config = dict(
    num_hidden_layers=13,
    hidden_size=384,
    n_experts=64,
    experts_per_token=2,
    d_expert=192,
    d_shared_expert=192,
    hidden_act='silu',
    moe_layers=[0, 2, 4, 6, 8, 10, 12],
    router_score='softmax',
    normalize_top_k=True,
    routed_scale=1.41,
    balance_loss=0.00323,
    balance_bias=False,
    router_bias=True,
    shared_expert_gate=True,
    init_std_router=0.0178,
    lr_router=0.00117,
    vocab_size=16384,
    norm='layernorm',
    norm_eps=1e-06,
    tie_word_embeddings=False,
    optimizer='muon_variant',
    learning_rate=0.00647,
    beta1=0.93,
    batch_tokens=131072,
    max_seq_len=512,
    train_tokens=587500000,
    max_steps=4483,
    dataset='wikipedia_en',
)
Below are experts of layer 4 (counted from 0) of a mixture-of-experts language model. Rows are named router (the router's row for the expert), up (a neuron's input weights, with its number) and show model dimensions 0-127. Each number is 200 + 20 x the weight over its row's rms, rounded and kept within 0 to 999.
Before each expert's rows: a language model's description of what the expert responds to. This comes from a sample of Wikipedia text that the model never trained on.

# expert 34
Description: Line breaks and raw byte pieces of non-Latin scripts, plus the first word of infobox fields or section heads, such as Highest point.
router,194,189,185,211,218,180,215,208,181,181,180,180,179,175,225,231,175,166,218,202,224,173,170,209,201,220,207,166,203,189,221,221,245,180,182,207,182,195,192,189,181,248,200,201,207,216,194,211,205,240,180,178,178,178,196,173,194,156,186,184,183,197,234,224,214,199,243,228,212,189,193,231,208,180,219,176,231,182,200,224,199,193,189,228,203,219,202,187,188,195,179,232,179,209,201,201,218,185,203,189,230,225,199,212,177,223,221,194,211,201,167,171,207,185,194,204,224,225,216,220,210,186,183,190,201,217,189,217
up0,173,219,207,212,209,186,186,184,214,171,208,212,206,198,181,172,258,202,188,198,198,203,217,215,199,229,182,195,228,206,172,192,213,216,230,208,242,206,195,201,202,188,198,233,200,180,189,191,185,211,211,199,222,183,217,202,235,179,146,164,213,195,185,160,174,210,214,202,224,202,187,199,208,219,203,206,229,217,217,226,172,166,177,194,214,211,216,199,207,196,196,226,218,174,216,187,234,205,197,173,191,187,180,178,202,227,174,200,224,203,194,188,188,168,163,203,212,186,170,213,251,209,187,160,167,163,203,192

# expert 19
Description: Commas after place names and clauses, as in "Providence, Rhode Island", plus opening parentheses and quote-comma combinations.
router,185,191,236,213,170,188,150,200,193,203,220,206,221,190,195,213,184,228,179,209,190,201,223,236,230,247,178,224,202,214,170,219,197,216,206,191,180,218,203,217,207,210,196,179,204,168,175,187,238,215,218,198,217,212,195,249,193,217,239,190,197,230,193,178,179,203,194,207,195,180,189,209,207,198,220,220,213,212,234,216,218,230,174,180,184,218,206,238,207,187,224,211,165,181,203,187,195,207,208,191,188,175,233,223,217,193,232,185,174,158,172,196,166,211,192,203,166,177,199,195,193,183,227,217,205,172,175,234
up0,190,195,198,184,194,155,192,214,223,185,181,177,194,198,223,181,193,185,192,192,222,222,184,184,182,236,216,201,190,172,217,181,207,163,208,207,219,189,194,240,202,187,211,196,188,240,210,195,208,177,176,188,208,212,210,226,190,210,197,206,206,218,177,206,180,217,215,173,183,179,185,215,179,190,166,235,190,213,208,191,192,203,208,209,173,193,236,233,216,219,203,164,213,216,229,198,246,223,166,209,166,208,192,186,205,215,163,203,223,207,204,177,191,204,167,214,210,181,213,187,232,218,194,215,220,215,171,168

# expert 41
Description: Word pieces inside surnames and foreign names, often right after a capital letter, such as B-ung-ey, R-end-on, Por-till-o, Sch-mit-t.
router,221,197,225,192,223,215,202,158,193,234,192,199,196,219,187,229,203,177,199,185,205,184,221,172,185,198,216,210,183,214,204,236,192,215,178,192,193,211,238,201,225,197,212,199,180,222,236,191,151,197,230,197,234,210,204,185,182,191,180,202,225,219,193,203,181,199,195,180,179,236,196,165,171,197,179,224,194,207,209,229,216,172,204,201,158,191,179,215,208,195,177,181,162,214,194,235,174,192,227,207,200,222,209,213,173,210,239,233,187,213,202,246,212,194,197,225,173,233,197,200,210,193,215,184,178,210,225,199
up0,170,205,214,214,200,171,162,189,204,204,212,196,211,176,225,211,187,192,197,191,169,217,212,204,210,212,232,210,185,197,213,193,207,227,189,196,183,180,214,229,175,194,188,191,184,204,208,172,208,209,205,186,171,211,215,194,194,194,202,184,222,182,183,221,178,212,233,209,216,183,178,191,166,219,207,175,220,170,195,202,197,211,196,142,183,155,236,198,236,204,179,194,214,173,208,175,176,197,184,158,194,187,222,215,220,181,218,190,196,161,207,215,184,212,244,226,225,235,194,194,200,218,192,216,214,222,210,156

# expert 32
Description: First capital letter or piece of a word right after a quote mark, dash or pipe, especially song, album and tour titles (E-cholalia, Gang).
router,215,206,226,187,213,208,235,165,224,206,201,194,191,167,215,190,199,184,174,167,178,221,235,229,207,183,200,189,220,206,187,177,214,202,196,203,202,205,179,179,181,145,212,182,211,221,226,199,169,197,178,217,208,220,209,215,155,216,224,202,179,175,171,171,237,186,182,189,207,197,206,217,228,182,198,196,203,180,192,224,169,200,213,203,228,188,161,180,210,179,191,216,208,180,201,226,216,223,183,217,210,152,174,187,190,170,187,202,234,190,235,212,216,189,215,192,204,219,185,203,172,204,215,225,177,191,226,198
up0,196,214,188,202,220,153,201,206,173,186,189,168,173,191,184,193,197,174,174,195,202,191,216,199,218,199,176,208,231,193,210,179,211,207,175,218,206,239,188,194,220,185,227,190,234,214,205,212,223,219,214,183,217,204,178,230,194,175,198,187,172,187,216,185,219,208,188,213,167,175,204,205,207,207,203,171,182,172,193,199,207,175,198,171,193,191,163,181,183,205,215,215,198,179,181,190,182,187,212,176,201,210,188,212,198,209,189,218,174,200,197,215,211,208,174,196,214,198,217,152,194,227,204,200,198,199,194,190

# expert 35
Description: Nationality and field adjectives before a profession or party noun in biographies, such as Italian historian, English television producer, Communist Party.
router,184,171,173,211,164,191,190,219,232,204,203,184,184,201,199,204,202,252,244,230,189,220,198,200,186,131,190,171,172,190,222,222,206,177,209,174,201,189,214,191,206,234,215,207,177,187,189,212,178,260,188,208,170,214,218,207,202,220,202,195,206,188,176,209,203,195,189,185,221,175,175,212,188,194,240,195,229,200,188,183,190,216,165,201,194,210,219,206,205,200,238,183,187,187,180,176,205,170,163,196,231,241,183,186,203,191,207,176,223,218,174,190,204,195,188,201,206,186,194,220,195,191,215,209,221,194,211,200
up0,149,205,213,214,184,179,218,212,185,210,197,198,209,217,174,161,184,173,208,184,205,180,195,208,207,205,211,205,204,203,194,182,218,194,208,183,164,193,195,218,265,167,196,236,215,158,196,201,185,242,203,187,181,195,215,223,198,245,159,178,215,156,202,225,220,220,193,204,226,188,164,184,196,209,184,202,199,214,216,184,179,226,197,195,207,212,206,202,171,239,247,209,192,174,212,216,209,198,192,224,242,218,197,164,198,193,205,195,186,157,191,237,192,211,188,222,215,198,182,195,170,202,214,210,192,167,212,150

# expert 28
Description: Lone capital letters and unit symbols in tables, coordinates and codes, such as W, S, N after degrees, percent signs, L for a loss.
router,205,201,218,202,188,213,190,231,182,181,201,216,183,192,182,190,182,192,177,178,214,215,203,180,193,218,219,198,172,185,186,204,229,239,185,200,184,213,214,195,200,214,222,181,243,211,227,233,197,209,203,169,162,201,207,190,183,175,225,187,182,209,225,196,185,147,231,200,211,190,209,178,206,234,145,166,181,183,204,194,207,210,142,193,198,205,215,227,211,216,226,195,168,192,193,197,222,199,193,187,203,215,182,212,185,203,176,237,195,215,202,176,210,199,203,184,180,221,183,203,214,210,177,184,207,222,204,212
up0,202,188,187,215,194,186,188,209,199,184,203,218,199,220,208,198,194,196,207,197,218,193,191,226,198,157,187,174,205,185,190,172,227,207,190,203,193,186,204,189,209,176,171,178,235,221,178,209,164,187,224,196,177,219,222,196,229,241,191,197,171,211,227,189,196,192,198,220,183,222,210,199,185,208,221,208,206,182,194,236,173,220,192,203,201,166,189,181,228,146,209,179,190,183,206,201,193,210,205,162,177,217,215,208,211,196,179,176,227,231,188,186,206,190,228,202,227,161,233,229,170,192,176,198,186,210,183,233

# expert 16
Description: First names starting a person's name in lists and tables, such as John, William, Michael, plus capitalized words inside song, book or film titles.
router,165,194,215,167,187,197,233,185,217,199,182,199,189,239,165,208,199,220,200,191,211,177,222,233,200,191,212,204,208,194,253,212,186,204,208,186,159,184,193,187,194,207,189,168,233,196,231,253,221,165,197,230,190,180,188,215,171,211,215,196,194,216,193,193,217,181,215,171,223,161,194,232,201,190,211,182,208,231,194,188,160,197,205,227,187,212,181,186,208,217,207,193,234,191,169,196,207,219,198,206,223,217,201,190,183,191,189,237,210,190,214,166,190,196,205,212,219,230,213,177,207,202,205,228,209,218,237,177
up0,179,189,217,203,235,168,174,180,198,188,181,192,216,193,189,185,221,191,157,211,207,195,203,173,218,202,185,216,204,222,202,219,177,174,211,211,212,181,203,211,225,163,188,177,165,226,233,208,199,209,216,188,181,214,234,217,206,172,235,199,174,224,202,171,232,191,160,155,174,195,205,208,194,190,225,186,241,180,224,183,187,192,179,211,212,233,193,233,208,214,186,179,203,181,151,190,197,191,171,206,209,179,196,199,203,235,224,188,255,191,161,194,211,154,226,200,225,191,263,160,210,204,165,206,162,205,234,209

# expert 59
Description: Capitalized words inside institution, organization or award names, often after National or International, such as Academy, University, League, Research Institute.
router,180,165,185,224,205,198,207,202,171,199,186,201,205,232,187,218,161,196,218,218,191,165,181,229,237,181,197,217,205,194,229,172,211,210,201,159,181,177,203,187,199,212,228,174,225,210,182,228,214,198,178,199,180,187,204,184,184,193,170,203,172,202,188,172,201,191,207,163,198,205,173,245,215,186,214,198,206,201,236,224,199,191,190,213,193,212,202,222,217,236,204,193,209,189,185,159,203,170,183,192,209,199,213,234,174,215,234,215,204,225,200,161,224,218,198,196,221,221,224,221,215,198,190,222,171,219,213,156
up0,191,181,183,195,207,188,207,182,211,197,196,220,202,194,200,175,229,195,199,212,185,169,205,178,198,205,181,197,244,167,233,175,199,190,219,169,205,191,211,182,227,245,171,187,224,195,216,174,179,197,223,217,192,191,220,207,210,184,199,212,194,180,217,181,188,204,235,192,177,198,196,172,210,202,176,220,197,187,211,163,202,163,130,205,192,222,175,207,213,223,208,201,226,213,202,207,181,170,193,241,211,182,196,174,211,189,218,200,208,184,197,216,207,225,187,175,186,205,221,222,221,188,176,188,193,205,185,177

# expert 36
Description: Nouns naming a creative work or group after an article, such as film, song, band, single, series, member, often in definitions.
router,183,176,179,183,182,199,188,203,240,179,187,192,164,189,207,202,194,214,187,204,182,244,221,205,191,219,197,174,211,219,194,189,200,185,182,213,183,171,210,172,208,204,175,179,222,214,187,163,204,206,209,205,169,171,210,208,189,188,154,175,229,206,195,170,218,164,215,188,201,175,190,206,215,233,193,221,214,189,166,199,198,188,188,190,160,229,217,181,221,199,217,196,173,157,169,183,211,172,183,212,195,197,196,168,209,225,186,210,209,213,203,230,204,204,173,209,197,224,208,214,217,221,154,199,152,200,221,198
up0,208,198,217,210,193,170,184,182,205,193,174,193,220,206,191,215,197,226,159,195,155,212,162,230,211,191,185,205,210,169,193,210,208,188,241,218,233,178,222,216,237,203,181,188,197,190,218,178,178,238,176,182,195,188,195,205,191,179,194,219,181,174,203,177,218,194,198,209,235,216,181,211,235,198,193,216,227,192,206,174,190,190,209,200,199,218,223,174,216,165,201,218,181,229,193,191,229,190,168,206,228,162,224,195,202,208,249,195,197,191,213,198,213,220,206,189,183,206,238,222,185,213,193,201,197,202,200,191

# expert 46
Description: Opening quotation marks and words introducing a name or quote, such as known as, called, due, that after reported-speech verbs.
router,185,213,190,186,201,232,196,198,212,210,231,205,225,210,215,182,177,197,214,202,179,179,201,246,159,202,204,173,238,212,223,156,179,196,235,197,203,203,174,205,180,224,201,201,209,191,211,200,189,178,224,186,208,211,174,239,208,203,197,178,147,225,190,206,210,217,217,194,188,213,177,175,207,203,234,241,169,220,230,239,213,220,225,212,191,180,238,206,185,203,163,223,203,188,198,185,221,200,191,195,199,207,185,179,198,190,174,196,181,196,166,192,199,206,190,194,203,235,223,196,216,203,237,221,218,206,209,230
up0,176,199,192,188,218,179,191,201,186,248,193,212,211,188,202,175,200,174,240,167,242,204,185,236,202,205,174,162,198,194,209,231,200,209,206,203,183,196,197,212,168,156,189,189,196,232,211,191,202,188,193,196,188,204,202,219,219,185,201,201,189,225,188,202,169,210,186,160,225,190,222,194,211,177,226,199,155,184,212,206,206,233,198,213,173,198,214,179,194,222,172,237,175,241,214,192,212,213,222,204,217,216,212,223,199,192,179,163,216,231,229,161,165,198,198,224,198,192,176,175,196,195,175,233,185,221,193,171

# expert 51
Description: Column headers and blank cells in wiki tables of sports results and elections, e.g. Notes, Total, Votes, Year, Apps, Ref.
router,173,241,165,201,189,193,187,205,151,201,190,223,203,192,175,195,239,190,174,173,212,195,211,195,213,201,238,174,207,165,235,198,207,217,166,207,189,233,205,168,198,209,190,205,230,188,204,212,178,170,181,203,185,170,217,176,188,217,238,190,174,202,205,207,221,201,225,212,227,192,180,186,189,172,245,223,199,214,172,203,188,205,200,220,216,219,208,209,175,184,198,206,207,194,183,223,210,180,170,174,185,186,201,191,212,222,220,199,250,191,197,223,184,218,199,174,189,199,209,200,226,256,177,199,230,248,215,191
up0,181,238,231,210,186,204,169,218,210,206,172,190,206,194,193,199,215,173,196,192,248,157,211,216,174,215,230,194,213,152,205,182,225,230,196,167,212,181,217,224,197,229,210,178,196,189,212,196,171,194,239,211,243,188,205,177,218,202,204,204,205,216,190,176,234,202,182,194,221,215,176,193,148,190,179,188,232,181,171,218,189,166,184,210,183,195,198,225,193,196,151,199,208,188,215,190,161,216,194,204,220,217,227,213,197,213,217,205,194,167,208,211,265,191,177,197,174,198,248,227,180,241,176,209,229,187,201,228

# expert 5
Description: Middle and ending pieces of foreign, mostly Slavic or Nordic, proper names and place names, such as Novgor-odi-an, -ović, -ski, -burg.
router,201,199,203,186,219,191,206,185,248,221,206,187,200,197,203,202,187,187,202,208,206,194,192,211,233,223,238,214,210,217,177,235,212,210,165,149,235,229,186,178,210,213,183,209,196,213,199,185,219,207,174,212,185,197,193,166,254,201,176,245,195,197,194,165,218,234,180,208,175,174,193,208,224,228,214,174,191,189,181,206,182,193,166,190,204,232,178,194,206,197,204,168,212,200,200,178,199,208,223,232,196,204,248,172,198,187,191,168,211,184,203,176,201,178,246,225,190,175,190,200,189,172,187,183,209,193,157,223
up0,193,190,210,210,164,235,171,196,189,202,184,181,193,170,214,172,219,206,243,254,211,227,185,193,179,215,189,181,174,204,218,209,195,227,205,229,183,203,195,189,192,209,197,187,217,201,143,190,191,219,218,215,221,202,179,186,204,221,208,238,199,153,209,218,202,206,217,211,165,181,207,183,203,193,164,171,241,228,212,215,230,160,220,210,214,170,155,214,194,194,203,194,189,216,218,217,191,217,232,185,143,214,208,208,219,199,199,223,208,189,204,155,220,184,207,189,206,208,202,207,184,214,209,198,233,164,184,206

# expert 14
Description: En dashes between numbers in match scores, date ranges and year spans (6–3, 1988–1994), plus sports words like season, round, final.
router,194,202,236,197,188,210,197,203,189,251,207,203,207,189,197,141,184,208,163,163,197,195,230,176,201,185,187,184,186,204,181,167,196,218,184,207,223,172,186,181,176,223,216,232,211,194,191,205,210,155,219,208,180,199,202,204,203,219,198,207,200,162,215,218,168,199,189,195,166,199,184,215,204,230,173,224,156,189,248,187,221,202,219,190,156,159,201,217,223,178,232,209,225,177,183,211,225,163,181,192,222,204,194,194,243,199,212,206,184,216,212,209,182,185,164,153,190,170,174,204,215,233,188,208,194,241,197,197
up0,197,189,200,224,194,196,195,176,221,201,203,205,224,209,202,195,212,223,216,218,192,200,204,190,229,197,187,201,205,198,210,166,174,225,216,212,195,210,177,161,225,199,210,218,222,179,170,154,229,245,262,208,166,203,188,194,194,165,223,189,204,208,197,227,183,190,160,220,204,247,176,202,187,254,208,216,209,201,207,216,146,199,202,202,170,185,183,196,197,214,192,215,189,219,245,210,203,209,171,186,218,213,242,201,205,211,206,205,203,190,232,218,192,205,186,203,204,196,212,226,214,173,212,212,173,204,210,191

# expert 38
Description: Plural suffixes and plural nouns, often after numbers or quantifiers, such as competitors, people, members, Vikings, games.
router,191,190,143,219,196,185,190,207,201,209,198,198,204,214,178,186,217,195,178,170,198,213,200,208,195,201,172,262,171,218,168,242,198,223,177,199,190,228,200,206,191,222,172,176,213,222,185,221,213,224,161,189,197,201,178,225,195,206,225,209,230,191,221,158,176,211,189,208,178,198,223,188,200,206,185,215,186,209,225,217,171,193,185,203,188,195,196,192,189,202,147,199,241,206,237,141,179,180,185,203,190,200,225,156,199,206,202,177,194,202,197,183,205,206,190,168,190,202,183,205,218,209,200,166,168,209,225,180
up0,185,217,215,204,201,191,181,209,229,206,209,187,218,165,167,218,180,224,173,194,214,222,199,163,163,226,205,222,209,207,233,253,190,199,174,187,161,219,191,212,184,200,198,213,193,196,230,227,184,212,206,216,188,194,201,188,165,196,242,214,202,190,208,186,206,200,241,223,191,215,174,213,228,195,218,231,218,210,181,191,171,172,188,174,211,212,199,211,204,204,204,195,211,205,233,187,191,190,192,194,207,176,188,194,193,225,230,199,201,206,197,202,187,223,195,178,199,244,211,155,227,221,192,215,197,227,179,230

# expert 58
Description: Articles, possessives and words right before a noun, such as a, his, their, its, the possessive s, plus first, largest, same.
router,191,220,173,191,185,185,228,229,187,203,201,194,189,194,209,192,194,216,213,204,154,194,187,189,191,165,182,180,206,168,218,195,216,222,183,206,245,218,209,222,199,232,192,202,183,198,201,221,180,205,174,204,198,209,219,206,185,218,205,182,184,198,208,194,148,197,189,202,188,213,201,223,204,223,197,197,174,193,225,178,178,201,233,173,229,193,220,211,216,180,219,176,209,191,185,214,195,177,168,172,216,219,181,243,227,220,230,174,180,198,167,169,197,207,145,178,221,187,232,216,205,229,211,240,236,211,186,208
up0,198,192,201,199,238,163,191,209,231,208,166,222,218,181,198,215,187,192,219,204,202,185,213,160,200,170,213,229,194,196,184,198,191,209,201,190,210,192,214,152,186,201,202,226,213,203,197,210,206,190,199,187,201,191,193,196,174,194,159,188,193,181,188,196,184,219,205,174,203,172,218,226,216,198,210,190,197,196,219,195,185,217,205,193,201,202,202,188,213,191,172,183,226,221,176,206,208,150,200,230,202,200,204,203,192,150,181,179,203,215,219,181,175,184,205,188,254,197,174,224,230,205,193,183,202,172,202,186

# expert 52
Description: Opening brackets after names before birth years or dates, and month names in dates, such as (born 1952), (1932–2000), September.
router,196,192,226,218,204,163,208,187,236,213,190,178,179,196,227,225,225,226,188,202,193,233,229,175,181,170,184,243,169,231,197,186,225,176,199,219,164,209,190,195,209,213,202,230,199,181,182,217,206,190,209,182,208,191,203,200,199,222,215,199,239,205,224,217,200,234,188,223,163,198,178,200,175,233,201,180,220,192,238,207,199,191,213,206,209,214,183,176,190,220,215,213,226,196,181,215,207,188,224,231,216,209,206,214,232,182,214,192,196,227,205,184,195,205,201,167,192,181,169,171,206,186,172,196,236,174,179,219
up0,185,175,243,230,171,223,162,238,218,246,207,221,207,227,176,194,206,223,194,219,211,206,238,197,210,188,221,234,191,177,196,202,199,195,208,150,199,203,205,185,204,195,186,231,190,232,215,170,218,207,184,206,175,201,199,171,196,236,203,222,169,201,224,196,209,212,194,197,201,182,187,185,199,215,197,218,209,185,200,240,189,227,175,207,200,177,210,179,162,244,204,201,203,183,191,170,194,212,188,191,171,199,216,198,214,175,204,181,189,187,202,204,186,178,220,199,249,223,181,231,200,206,221,211,191,198,197,213

# expert 48
Description: Digit pieces inside numbers: decimals, percentages, coordinates, ISBNs, dates and scores, such as 77.6%, 101.3 MW, 33′02″.
router,213,220,199,200,217,181,195,206,190,173,166,198,235,206,177,173,181,209,186,235,220,207,187,212,173,228,240,175,203,206,230,205,176,224,188,202,221,253,182,213,199,221,221,185,191,182,167,182,196,165,204,163,207,190,199,215,195,150,202,203,185,168,196,182,184,198,215,184,218,207,233,216,220,195,229,174,215,230,170,178,163,210,205,196,231,177,174,184,177,196,190,194,212,170,243,191,206,251,201,183,215,175,214,196,196,186,203,189,171,225,212,183,215,189,188,204,196,217,189,208,180,191,193,173,149,243,202,195
up0,203,158,214,210,188,199,194,221,213,204,181,221,208,201,203,200,193,165,208,223,191,196,182,174,218,240,175,206,215,245,208,214,174,199,209,207,196,172,172,205,191,195,208,195,195,177,221,186,159,179,197,171,201,183,201,225,208,190,186,224,205,185,222,232,219,237,194,189,199,193,194,217,198,175,177,201,192,183,208,193,150,170,218,174,233,224,218,170,215,185,211,205,195,250,189,202,206,208,212,240,240,186,200,207,194,217,187,182,207,217,203,182,194,188,204,226,179,224,201,227,228,203,209,217,197,204,168,211

# expert 60
Description: Opening letters or prefixes of verbs and nouns after auxiliaries or articles, such as bl in blown, ref in refuses, dis, exp.
router,196,217,206,187,191,213,221,206,192,230,225,194,232,189,205,222,215,196,188,163,226,193,207,178,188,216,209,187,242,193,203,172,191,211,171,218,199,176,152,236,171,177,176,212,192,187,197,191,160,197,207,208,235,199,168,194,200,197,181,191,192,200,191,237,209,231,154,193,203,220,221,175,223,185,210,166,174,212,172,222,236,210,237,215,221,186,189,220,189,184,155,209,165,222,203,218,184,169,196,226,201,217,184,217,234,266,202,159,208,199,195,224,188,186,210,210,222,198,157,198,177,215,212,184,205,224,208,160
up0,208,200,228,222,193,177,190,221,173,186,189,195,179,187,192,214,222,186,178,204,233,159,221,226,223,212,211,202,180,203,224,182,175,173,248,213,191,177,205,219,226,214,200,207,230,185,215,208,181,223,250,214,215,174,221,169,237,186,211,215,232,206,202,224,221,222,161,177,184,214,209,153,200,197,208,214,203,229,178,241,202,191,177,200,200,175,167,183,204,204,192,246,211,210,215,219,195,243,206,200,200,215,196,232,181,194,216,210,177,203,234,213,179,193,211,224,222,235,222,203,196,212,241,189,225,200,191,166

# expert 7
Description: Clause- and list-linking words like and, with, but, including, than, while, often after commas or in "as with".
router,179,197,235,175,210,174,188,208,210,211,178,204,230,214,186,184,199,160,205,201,210,178,203,202,192,215,200,198,219,173,197,202,173,210,212,198,227,190,202,207,219,241,182,225,197,141,221,172,237,184,213,193,187,192,189,210,199,207,182,200,216,222,167,193,180,183,227,212,188,221,185,213,187,226,216,222,210,188,227,208,204,233,181,190,191,201,234,181,192,197,227,195,181,203,225,206,163,230,190,201,178,195,161,202,220,211,202,201,198,181,189,197,195,185,193,207,200,163,222,209,196,197,188,193,193,174,225,208
up0,208,220,220,219,219,201,201,194,195,201,180,204,190,190,190,217,192,192,227,177,198,224,193,197,225,150,186,192,176,204,223,279,207,223,178,162,217,219,208,183,195,200,196,177,228,185,183,211,243,198,230,202,179,181,193,220,195,195,211,217,183,239,168,190,216,174,220,190,184,194,196,226,213,225,221,210,196,231,189,205,200,215,149,200,171,188,179,200,185,215,212,187,218,214,174,179,208,158,138,183,226,216,180,184,194,187,217,188,211,212,175,208,182,186,205,217,202,217,198,195,217,207,217,197,159,221,181,191

# expert 24
Description: Middle stems of long Latinate words before suffixes like -ation or -ing, such as crimin, emor, spec, fac, produc.
router,227,216,179,182,203,189,215,217,203,165,190,197,201,181,214,220,208,168,208,199,181,222,187,195,217,210,186,224,160,218,195,190,215,179,196,204,170,210,194,241,213,158,180,208,211,217,221,209,197,228,181,172,232,184,158,172,223,161,172,198,181,187,202,214,188,213,175,185,143,215,227,198,198,225,193,217,168,213,183,237,196,188,228,210,192,192,193,199,206,184,170,194,149,221,184,206,227,212,193,199,180,205,195,219,203,224,189,184,178,218,218,211,202,203,220,184,213,200,201,180,198,205,226,165,157,220,174,201
up0,166,167,212,208,212,179,188,160,203,209,208,196,182,220,205,208,184,194,222,205,202,184,213,220,190,218,212,183,235,174,186,216,171,192,182,168,166,204,237,198,204,213,196,184,217,208,215,227,224,175,217,196,223,179,201,223,214,189,196,182,174,213,216,218,165,199,209,169,198,210,156,249,223,196,217,233,222,174,183,211,207,164,144,190,200,202,162,160,229,213,213,158,231,210,217,203,182,193,200,200,163,191,192,226,191,198,227,175,173,176,214,211,186,172,198,226,214,208,168,176,190,222,208,180,179,174,207,198

# expert 26
Description: Opening piece of a surname right after a first name, in cast lists and sports tables, such as Dud(ley), Mc, Gonz(ález), Mend(es).
router,176,206,218,184,205,209,216,209,180,201,218,182,197,204,185,225,219,195,177,196,219,173,221,246,230,187,196,202,214,222,179,187,197,184,204,180,163,209,222,214,204,182,206,177,188,216,207,210,166,184,213,198,196,146,220,154,205,216,201,221,196,174,196,212,205,213,184,190,156,199,186,190,184,188,189,182,231,172,193,205,189,182,226,211,235,197,203,210,200,199,248,210,171,239,202,216,227,207,249,193,197,194,197,172,170,220,181,182,148,165,202,212,213,208,209,225,169,226,169,263,211,208,204,186,206,219,206,214
up0,199,185,217,199,203,207,188,216,203,184,223,174,169,217,229,174,213,126,184,207,219,195,201,175,200,224,215,247,215,193,229,172,181,195,222,191,208,206,207,216,194,216,218,184,207,185,185,181,175,197,156,182,220,215,193,201,191,202,159,241,216,203,183,218,202,200,191,199,213,204,198,180,210,216,230,243,183,200,157,200,207,230,197,208,196,222,174,183,166,208,175,166,238,206,199,187,227,190,193,194,201,174,190,201,247,204,213,215,187,229,225,171,192,211,224,178,196,182,183,189,206,211,195,162,214,179,214,182

# expert 18
Description: Periods ending paragraphs before section breaks, plus decimal points and thousands commas inside numbers in election and census tables.
router,219,219,223,177,186,214,221,182,195,182,201,193,231,161,169,193,168,208,178,211,208,177,201,196,183,217,203,186,254,193,220,204,186,189,219,198,229,198,174,221,182,234,204,182,207,214,202,184,208,195,224,181,238,218,191,205,213,209,191,205,171,222,212,218,210,192,181,194,197,204,224,219,186,224,186,212,201,169,181,193,219,176,215,201,206,196,178,214,215,178,235,186,235,206,200,188,231,242,178,193,207,186,189,191,203,211,182,162,210,196,207,203,237,176,238,204,185,197,264,210,196,200,222,172,227,167,214,217
up0,189,182,150,205,180,168,186,186,209,240,188,221,207,174,216,148,171,238,206,223,212,190,174,162,235,188,209,216,175,206,204,222,204,184,222,212,182,207,209,185,209,222,225,206,196,186,200,182,195,215,199,200,199,156,203,164,194,217,233,243,208,180,240,224,221,215,178,223,205,181,221,222,210,214,198,226,209,187,182,217,181,159,246,197,207,182,217,232,201,223,187,228,167,186,205,206,196,193,226,196,179,197,188,192,186,202,203,189,200,238,181,206,191,168,238,221,200,193,161,227,172,190,224,159,186,196,194,229

# expert 23
Description: Prepositions, mostly "of" and "by", after role or place nouns, as in seat of, Member of, Minister of, signatory to.
router,163,181,195,228,197,220,187,213,196,172,235,212,182,221,206,208,190,188,211,216,209,210,216,173,198,159,204,191,194,192,168,152,207,210,242,231,174,210,199,137,193,235,163,195,180,177,213,190,208,211,211,203,178,210,176,222,197,189,195,191,221,209,208,212,195,204,190,181,171,220,206,190,152,214,187,208,198,182,186,151,220,192,221,202,231,194,188,164,184,207,220,185,220,193,212,211,173,197,156,208,169,176,207,190,225,181,227,220,173,214,209,194,172,218,183,177,208,173,230,184,221,193,206,195,185,181,195,194
up0,178,226,180,224,207,210,199,173,205,192,193,215,184,198,175,210,213,173,189,210,226,216,198,210,208,193,198,193,228,173,256,199,192,228,215,200,214,175,230,216,201,175,214,171,167,197,239,220,211,198,206,249,214,214,218,215,221,197,261,219,193,200,250,223,214,192,182,205,211,172,209,204,187,213,208,236,193,205,162,172,171,190,192,172,221,171,198,220,182,205,203,212,230,189,191,203,180,188,194,227,146,176,194,167,182,207,228,193,175,203,209,210,194,176,204,197,195,224,175,177,183,215,207,168,195,207,194,207

# expert 40
Description: Commas and time nouns that close an opening adverbial phrase, such as In October, or At this time, plus -ly adverb endings.
router,226,166,204,238,211,213,191,233,198,210,196,237,194,205,194,181,219,211,220,215,220,230,202,179,168,228,229,223,182,191,180,193,190,216,211,223,203,194,223,194,199,210,195,227,181,186,210,164,242,191,177,192,236,177,225,226,226,197,166,200,204,192,182,232,190,211,211,182,222,181,177,148,197,188,187,234,217,182,180,239,232,224,167,200,170,207,208,229,205,179,182,188,197,163,218,221,254,203,227,186,203,183,212,199,192,166,193,181,212,178,207,226,185,224,168,201,193,216,143,198,172,201,150,165,180,195,179,224
up0,192,190,233,208,208,190,176,196,187,230,212,201,212,226,209,214,173,200,204,238,162,191,189,209,207,170,213,215,223,194,209,194,194,178,219,181,214,211,214,217,146,200,232,233,182,186,137,198,222,218,194,214,207,254,199,170,205,211,207,207,192,175,217,186,196,186,192,183,188,189,151,237,203,237,183,209,202,233,214,196,228,192,184,196,195,187,207,190,220,194,214,222,197,155,221,164,246,196,184,155,196,211,192,198,222,228,193,209,186,210,182,225,223,223,189,216,192,188,186,172,217,224,175,241,223,245,201,207

# expert 25
Description: Forms of be/have and modals (was, is, been, would), plus the first three digits of years like 201, 199.
router,181,221,227,187,213,198,202,235,210,173,168,194,181,204,199,196,213,183,187,152,223,192,211,215,202,169,214,230,183,173,207,217,221,206,198,209,207,226,210,233,192,180,179,212,189,186,226,217,180,155,191,196,197,183,165,171,200,203,221,201,215,168,226,222,191,204,240,174,202,179,167,211,210,239,183,229,196,177,168,183,227,226,228,181,201,196,200,244,189,179,175,187,197,238,213,208,182,188,210,215,194,208,195,193,238,245,178,168,196,198,188,190,188,191,187,215,187,191,179,230,213,210,218,190,161,203,214,172
up0,200,201,189,194,179,225,187,133,247,190,180,163,200,216,204,199,208,194,180,229,186,221,197,166,204,201,191,211,203,209,219,214,146,208,210,203,174,196,216,191,188,231,181,204,165,215,245,173,196,190,173,214,221,202,221,188,177,167,210,220,214,205,185,207,200,192,213,202,207,224,220,146,204,196,195,174,186,237,211,169,226,229,181,187,205,232,214,165,204,219,208,158,201,245,168,238,186,216,177,201,231,189,210,198,156,200,197,218,189,147,204,212,182,206,220,189,212,208,204,220,209,211,200,221,223,199,212,184